{
  "moe_layers": [0, 2, 4, 6, 8],
  "tie_embeddings": false,
  "grad_clip": 1.0
}
Below are experts of layer 2 (counted from 0) of a mixture-of-experts language model. Rows are named router (the router's row for the expert), gate (a neuron's input weights, with its number), up (a neuron's input weights, with its number) and show model dimensions 0-127. Each number is 128 + 32 x the weight over its row's rms, rounded and kept within 0 to 255. Numbers have three digits each.
After each expert's rows: "mostly gets" lists some tokens that are sent to it at least half of the time. This comes from a sample of Wikipedia text that the model never trained on.

# expert 67
router:075124132128110101099142141184127112093130089073153134153161150183124177078104129071149084147127102147129069160081160118110113153099157144138088117148168090079156156147111112097108094109157174140130113085176096160185114186175136114082094118153118125132178091140132132150138117163077128122103119162159173167118130158068107141141176186204097113168121214092122077105116129155136136064136
gate0:156138148105167144180093124051103137129152134134101120124073105109127086154109076134168141111119171140160137107178126134160125159129101146112147106079091137136117130155137118161102120119146077099170160174114138125085134137109118198164095154082127099062084154103136091150088152090189095175144159135101089085149120145130151040066088113098178139123147048152154159117182101063092095160122
up0:125124111113188165156117121106060118118122152128112133160113087102108082124092106133145166136161131180097140102205098119181113139151108163146132092061126145118120138132131193130078112101145109036141158137089106130132103131120120156141069132053103114074076106103121116150105123081161094145097174127109126078133126150154112105073103079137168118099147078216149072167168116075084108146117
mostly gets: " Festival", "mad", "ski", " Award", "ić", "ini"

# expert 82
router:142159132060137145091168092104153081097088116150142166141124072094142134155183135186140190094149147061125164112065112131135129143084139123151148170127106118095164149089173159118155128136182108063088158143136165147094132070148124145143138104119156141119116120100086076116169096156152072101108074159093190192129146090165139138126132106131191175092127122092130172116176089183134109148173
gate0:132133145137186130176121121111107110120115126128099180113175123125172120173090106169118176140116094054175164073032133124118056167179172088127140160193146110118090137106151141096147095139168087098116152137099169155190118089200160194152127129146159172115161121153091135136090090157127130144168113151134130131118166162162122095131116129055116100102095130066088085144135111168127124139143
up0:171215138156143102103045182128124127160147100090113113155110189137087101179108149220107141085074095104146144116089181068102032108110106139154122124169171147102144138085149129121145080129135113085112108142195149131140124117171111101079083074061139127164151119116102112099096120095127133164112129138166155116108130106142138128165151160191118105127139072144127118118150119113156164114112
mostly gets: " one", " another", " each", " largest", " highest", " per"

# expert 33
router:131122080186101214102173117078160125107162157105130092148110158146153132139094118195175068075098133155103084171183172139177126152111192138160183170048129110168160165139164113164090127138162161137156086131120121129126097175147138133089126096144074088151109134145184138128140092141136101106170092148159126085137094161142133161095116138137154176121152160152140176088112078085122133095116
gate0:130156135129121177118135096125115083092140121115139167188081135141189143082136174175173175111194172111158105121139062152147161146079164128171155127122115119162173112030130121122170160122152113120119162106110154117066132130128107101103176066074132100132128108105121121122150093144143081150094111128159137117125109093158103132142230149153106198071095127145134109127078087183158098135153
up0:085082116151166156133110117153120082140140129134133141194114139159122134050145132138121158133080133164133129163128146103156093179135110103176143103146179115120171137103100112167123099077121106121125213166094129131091086137130121124153192143103124163103185202101185101169129095202128144168123126073156167154223102142176135104130140088138138139116144135111129097096074106074088167185122
mostly gets: " including", " using", " like", "-based", " called", " writing"

# expert 86
router:091126107128137141077154131098148131173076098101182114159158058110069155163182124135110129122144126067098131083103124074129131103154111178124058117132154086146151107165117171116189131052050109157109108142160179093147199098151097132128109149124108133156128093151109110123147175142137175099125147203100119169108168104131165151115116132116131062107131129056104139132103172086080154117143
gate0:168090177101123093113113125143168113125173149175152070168152160153106128132131077134144168152063081115128144084093097112089155119157155096194103086156151102168088106180138112114155071077159115082104118116145102129143166158104117093119140178130088138114122099146162132186153158117078109131105138146119089099126190086162104119119151210113124183115156151106150139096078133101133137117237
up0:157095192133118092107098134178132112106164139154166052170137141123102122110139098128125169173072083102139162099094084103081139124161153100189121119174135104158112126129156112118159059081158114086072132123149088139156148142081137119132118167096075096114133093129161118151163134128091098153106113159111093087133212085139101109107151187120139231139162148132158141100111161096113096135202
mostly gets: " Dan", "-class", " ult", "rol", "loy", " They"

# expert 9
router:071107115130107106097148169171113143148104084135176130139078080091045161135151153149117124138095101086098169135152099044121148103148139194138074174164183103154161134166089161144185100124118143134136163131146128111168143097177083123120121123111126109156074094174059093136119168094148168100119116154122156123118172134089120142092126114135078054153130126096066099143136120104115143129047
gate0:152122156128135103208086138118133145088173189162104117108123120162188080174123131143159118129136150169176130108104141181167135159178084119123161096077085145141107113163142097162096109118129102154143112160116139118126115112091146190209109096104132122068176148113203165139108123123125052135135157108130098128131115157124139079099143175112157140111083123195191147133159171101073144166193
up0:136125191079166168101190082139096152086150169173119119195120146116176097136143149122148133219158148156108142151110176136109054171181126117102150112139147126186124123171141132124185081143172153132114101147100118126099125123098070149104102184130188093053120103116159156097100111120102137137071119121139117131180112147113151176122119156096129137121120154117117156102187049097093106092157
mostly gets: " MPC", " Georgia", "loy", " Jeff", " Sund", " Sydney"

# expert 36
router:158149149087121093134105134203137153164165142112140119105102140112087189146075170107143077147138123136100134129154159131152063165092128165083150163181145128111107173155104115145121111119122134073115154100149072121215127204133164117120132060178162139106109134125153108147091127143096143096121128079140128137172089141084094104154176126158112057200147175135073064137164144144113150070123
gate0:113182122101091129095046136172141082104152142097134158046130136092072131087149163144107128154185121154108125153141133071096092184144156074132120167104108140137154155140137131087095130159124181110126167128146055152154141149110168178134079144140122144133107068169161096108172134120124108106163076085118132155106095087121090158138154091145096064167077111078121097151132072177175133111093
up0:180123098147131136143138165106135076056117073130186129162103130119135168085166162135122135119186185140153163171132156112086142144130176121171129126169102127181130195192160135170075129141172064130164156131170140175161132110140126070124093092110087154186148112129155095112094122113083183114186119122139095154146148109112154148139098111112076073109108130159157154163118209100149154129088
mostly gets: "°W", "′", " Lemmon", " century", " throughout", " Spacewatch"

# expert 72
router:131114178073139064096141071124113179085110156168127144180157133108120165099183129135155178093153133070140155157103127144143098148092137085110133138181180106100137118130139147104127109182143109137097139097141097092140066113139153099153153108090204101119101130155130128078126086177125062155120068142139185155174120096163126167165127111105133183124089156120189157081181111193127089164135
gate0:112172150116065135136114133114118149146161151155081111149165112134124085093166109162173086071108092118120076124125175101176206171112189137132169110095148132200153079105047097111095109132114112149154123151108132119079109107068154103104102140134116096152136117115139159197075155134092157142135081159192098125147167149184180115103149081119099188119140115187158108084114116145125135109092
up0:158081111134196113131134144145140094097111100088173131093078131128146190165085125094085157189139161146137157116125086133085064112160077116128086153163113115059082162144200161135182158114131144107114129096133122138169135165184114148136135139119138142086120149140133122066184111115151101103115189095055160141112091111065101131139119186121177058142113134085083131159141125102125134159174
mostly gets: " JPL", " Jul", " method", " episodes", " mem", "Al"

# expert 28
router:068107088233110133071115163102094082134093098134113149139132136149154090102183146123125142146095140096151155130071114160159193126185129117174143132070093154174134096166118108185141138111141142194130143164106196138121167123076116148088152149092115174154198102170161123104136120123111158137166119128157153169111155140136129162067081147159108148104053095107134155147106107096088128126158
gate0:109119121153105157104101165112129106159157142077136115121106135127157129132150099119130155124154118109150079100088102140139187104134066079146076142119165116096154057194190166129124162107135176135099130124173153072138173112108102139176120130136149098129167167128123149092150147034165193102092164126044098130107183187158084094110090160085120141121132073157153140120133083196113161133121
up0:133096141109183124124198155158137171116073133151132141137160115153095125075104196121058144173111150139139132139121139141082069146174138168087171103189110166163120195054080091100114085162140101123119100112095117186112114135127120138075150152097152171106100117112100105108095114158088086149153138094179126096168076121176148143148137065134150127155111147066049143097111135113148117130097
mostly gets: " appl", " respect", "duce", " success", " add", " interest"

# expert 76
router:083096112183091138113152139119094114112123124140059176145131144162158084108176123133123160155065111156170082162075137164159170098167162154180125122073066150104124092145092135125116149153211160182130121131086199097104149088090092131091114147089118167136160125161148147092201074123163145143157122136157148118072133130165182150116102137150113180101118166146119160172079090117127156128127
gate0:125169115121128137158117093164092120102182124130049111105122073166103126078124095083114126138082100075063044140152076136175155083175137170146147078096178146134157116118104140149075164142159109129105122091086153115120101163097144067135145115127160090078106107161104142127112169173131109117086122132101147098136093108068099117108146185105201133114172138148150095208108158154125143094135
up0:085102107111147149152127149124136174194125155080163139100090174157136139114132134124081107099181136081169150123153193110155146160084147085163149198181125095178180139118138121117083131135135148134134181132119114133145182143157151142061172085115149169166178116128136153103130091136137199166144146151216168125080125103136106135126167078201117142148074155109109090124146106110159096081090
mostly gets: " turn", "ounter", "cept", "-to", " becom", "ortun"

# expert 25
router:095138100116130146074110124152151105152099090083115119178092187130081182114130123170170073097094108108148104142103181173095128127126176178100122179130148100075152135096123073117137134072187183134171160091171144171167085206158131107102144097167125097169132074071144139140163119167099166106143120127086158135113126186119146139104159154157107157161114161083082148149090108165096162152124
gate0:124115075123165177105068172170152114176068123139122130139132156083073142153147095163135108169135130147182111125144120145081137154125162153077142136143173101092153179087104165186162131156102137191153143144176175173104137128155105173112142101156153143198107072115083192182162102141175128139168141100104176145106111084148124150138157074154092141126086139131102109134095191073089152124110
up0:113142078142087164108125133143138170141141141103127067135081168152132154161086152154136093084139142179087204110150140146095142109061156155121167111120077143098120125077162046126102127144153132182128131154149103144132061192138167100121069119180133153145091114123189165118105118160115125125088114028103102085153086145109080203154150113130144105151146112131125100122145073110148111113168
mostly gets: " century", "illion", " million"

# expert 62
router:138164082098118081165104104131138149146131131108184132107156077147114155144075106158140016065147124129092150104163083112081095157049147128115117172166124131157157099065133137065113113124117163117091148133184130132140085113154164089160080092130146093153130147098152145054110126129093146106087107122144145120143137103114130146145179079146130155081070102073133090117193121149167076122113
gate0:106118158137115107133089119156101161111116158109103142141125079173105149184141079116101132151106111084115099168168121194102158161141135153093066118161162111148130143086133110058104126116130176114084160139180151150085121098129144097193095101082038177094165112055157088111110092099117082111073134098153140141158164062157147173162194124152150169114138163110133090118150137119164112083140
up0:116118097103112101113132034119107119149136136098072186157126158138112149076103100109131137166134147098083118094112091095083197190115128201131153140147118113148138085116126111136094078131157139169128167140107187147079130158103083118165140107077102127099212150140188103147092066192151144099063146107161063173072095145117181137113157149158109095134125128110137138135132141111117111165115
mostly gets: "′", " MPC", "/sq", "°E", "Population", " Clade"

# expert 52
router:108176176137177066157103129129124151182092139123136147078167080098085110165087113156105120106137140099106090134129125141101102107100083153097100131192171118153097155109081168102149145136101117077154094128148083110193095105134141198141140090099157124069150175118075093135097191138170096091127153098099122134179156100077116068150114080102165116189160133150083124169180149091121134103125
gate0:120156168085129117133098145133130162145157158141154121133191109083096134178126177138110099093079081153113152145099125155127127095117066054142170160138142113075138103103090154128101120150056116114062084131087101107164106093165124182168082164096109161127122110075096138102085091107108167129168077128136110130141205130176127125174179080100123108110134162172155115134211090173111127109148
up0:118110191103141085119077158170148159096128162156140149105194092091141130097108132121101156157143161129137157088069132103133122116112112038220194089109119170055084132113159139114111130157145071098132163192088124060143126059149122146116093099141161156132139104120159130174144066059161165133107129163160135148087178137143114136147149122152146181115129083146123126162113104149132126109136
mostly gets: " at", "At", " At", " of", " ±", " Sir"

# expert 13
router:106128165068145106123128092180137125109112086088161137160106136083080148120160170142112116186138148121072108159175122123103096133086151187124132189117192088069107168120110130072109114153173168133139111074187083180115109158142117089173134076188157085119128154151076153115179122111156139124066169138158172098117155114097103161130178129164099137166157144137075109130091112173144167151108
gate0:138130133094142141126116156108122149174035164092170149092194119035121104163097091194114064139123090113129128075151110130128090182071122143075126155106088153122141164020152112104162113120112116153156138119136149106136129090130123136156070151145148152055152137149190175127164136107099107077106092144115189134127112097156128156125131123097145181111124127140167100131163114121130125186109
up0:147116159078158116115060167134137139186091170051157140069152080080143129131073095171121058124102131102121179082129158125116085170099121134120073160128104156104123138077156137138212103108126118154164154128138155077126117092120101129132134139141147156077123114100213186149129138130139144093132094154074171161173149120128127127087117119054138124129140151055140099174122134142094107168134
mostly gets: "\".", ".\"", " USA", "OR", " J", " AR"

# expert 27
router:113136125091094141088147068128096062100139141136132104127121105101147097153152131169167198108192187086130146148167137145170170186076164108113160140076080131155157139120142133203113149087171128095140150109136110181107171086087110148153100150094072091147126100141080138109161095128107060093104107116160118149143146124147095167086066160158108140085126102130173150123165168140166062103097
gate0:108142108115118136147138098109147102116143071092162158160121113122107125094070124179100161152092152119126118077141152150126092135083132066118129179157082113084160107084116147123113122134177141177142190074143108115115169141147179077162133088128127193134144138099063129089161134160099139132085065122115167142103180102163123163131201173157196146154158077123214095120144131119102176107174
up0:147136107119121135106190126185139114123127146159081115139132130082150149184108182085166098094143108150101162159165117177180172208100194169037138143168133146146073146139110104150111115086116191102116086110116163136108153136163062138105097140107116076168086119184137188139151114120150090132108155101102100096166135162094062105122099151127095087146117131139095139106120057132109156145107
mostly gets: " been", " those", " are", " largest", " material", " were"

# expert 1
router:109176136156150116132148133044117167179099170096199109088161064098148114173088127157149126118098152125091130134151106128112103109119074144131101110143177100176142119094102158094191124157129120077123096170130121100114147087162123168165081159108148119088125173156071101106131102092167114089161178183090160118141165067146187161123082087087158121070154125109098165167132149077136121111121
gate0:131119122078155100186089180130109125150125159118110175113153104153116166132137138156112152125115087117162150151141099092107145146171093145169105159105099155099139119111119079132041180141090079149091108113182101106168153124109200171155074076206137131157154147114154154132126143126123105175096101175106155141129137151129136060124162085132170133214090126046163102155189115146121166111106
up0:119120128087164099185101167120109144165103170121126155086155096179137191147108133163105150127117068103162151158141094084097133134167084139170107156094092146106134128096106074142052169151093069148082095126196100091159151117105186177139071097180138114166148169109142150140123155114100104176109112166123160130130140137119142077133164074133163132188119120069135099168205118151133164124103
mostly gets: " in", " of", " pat", "Other", " such", " Later"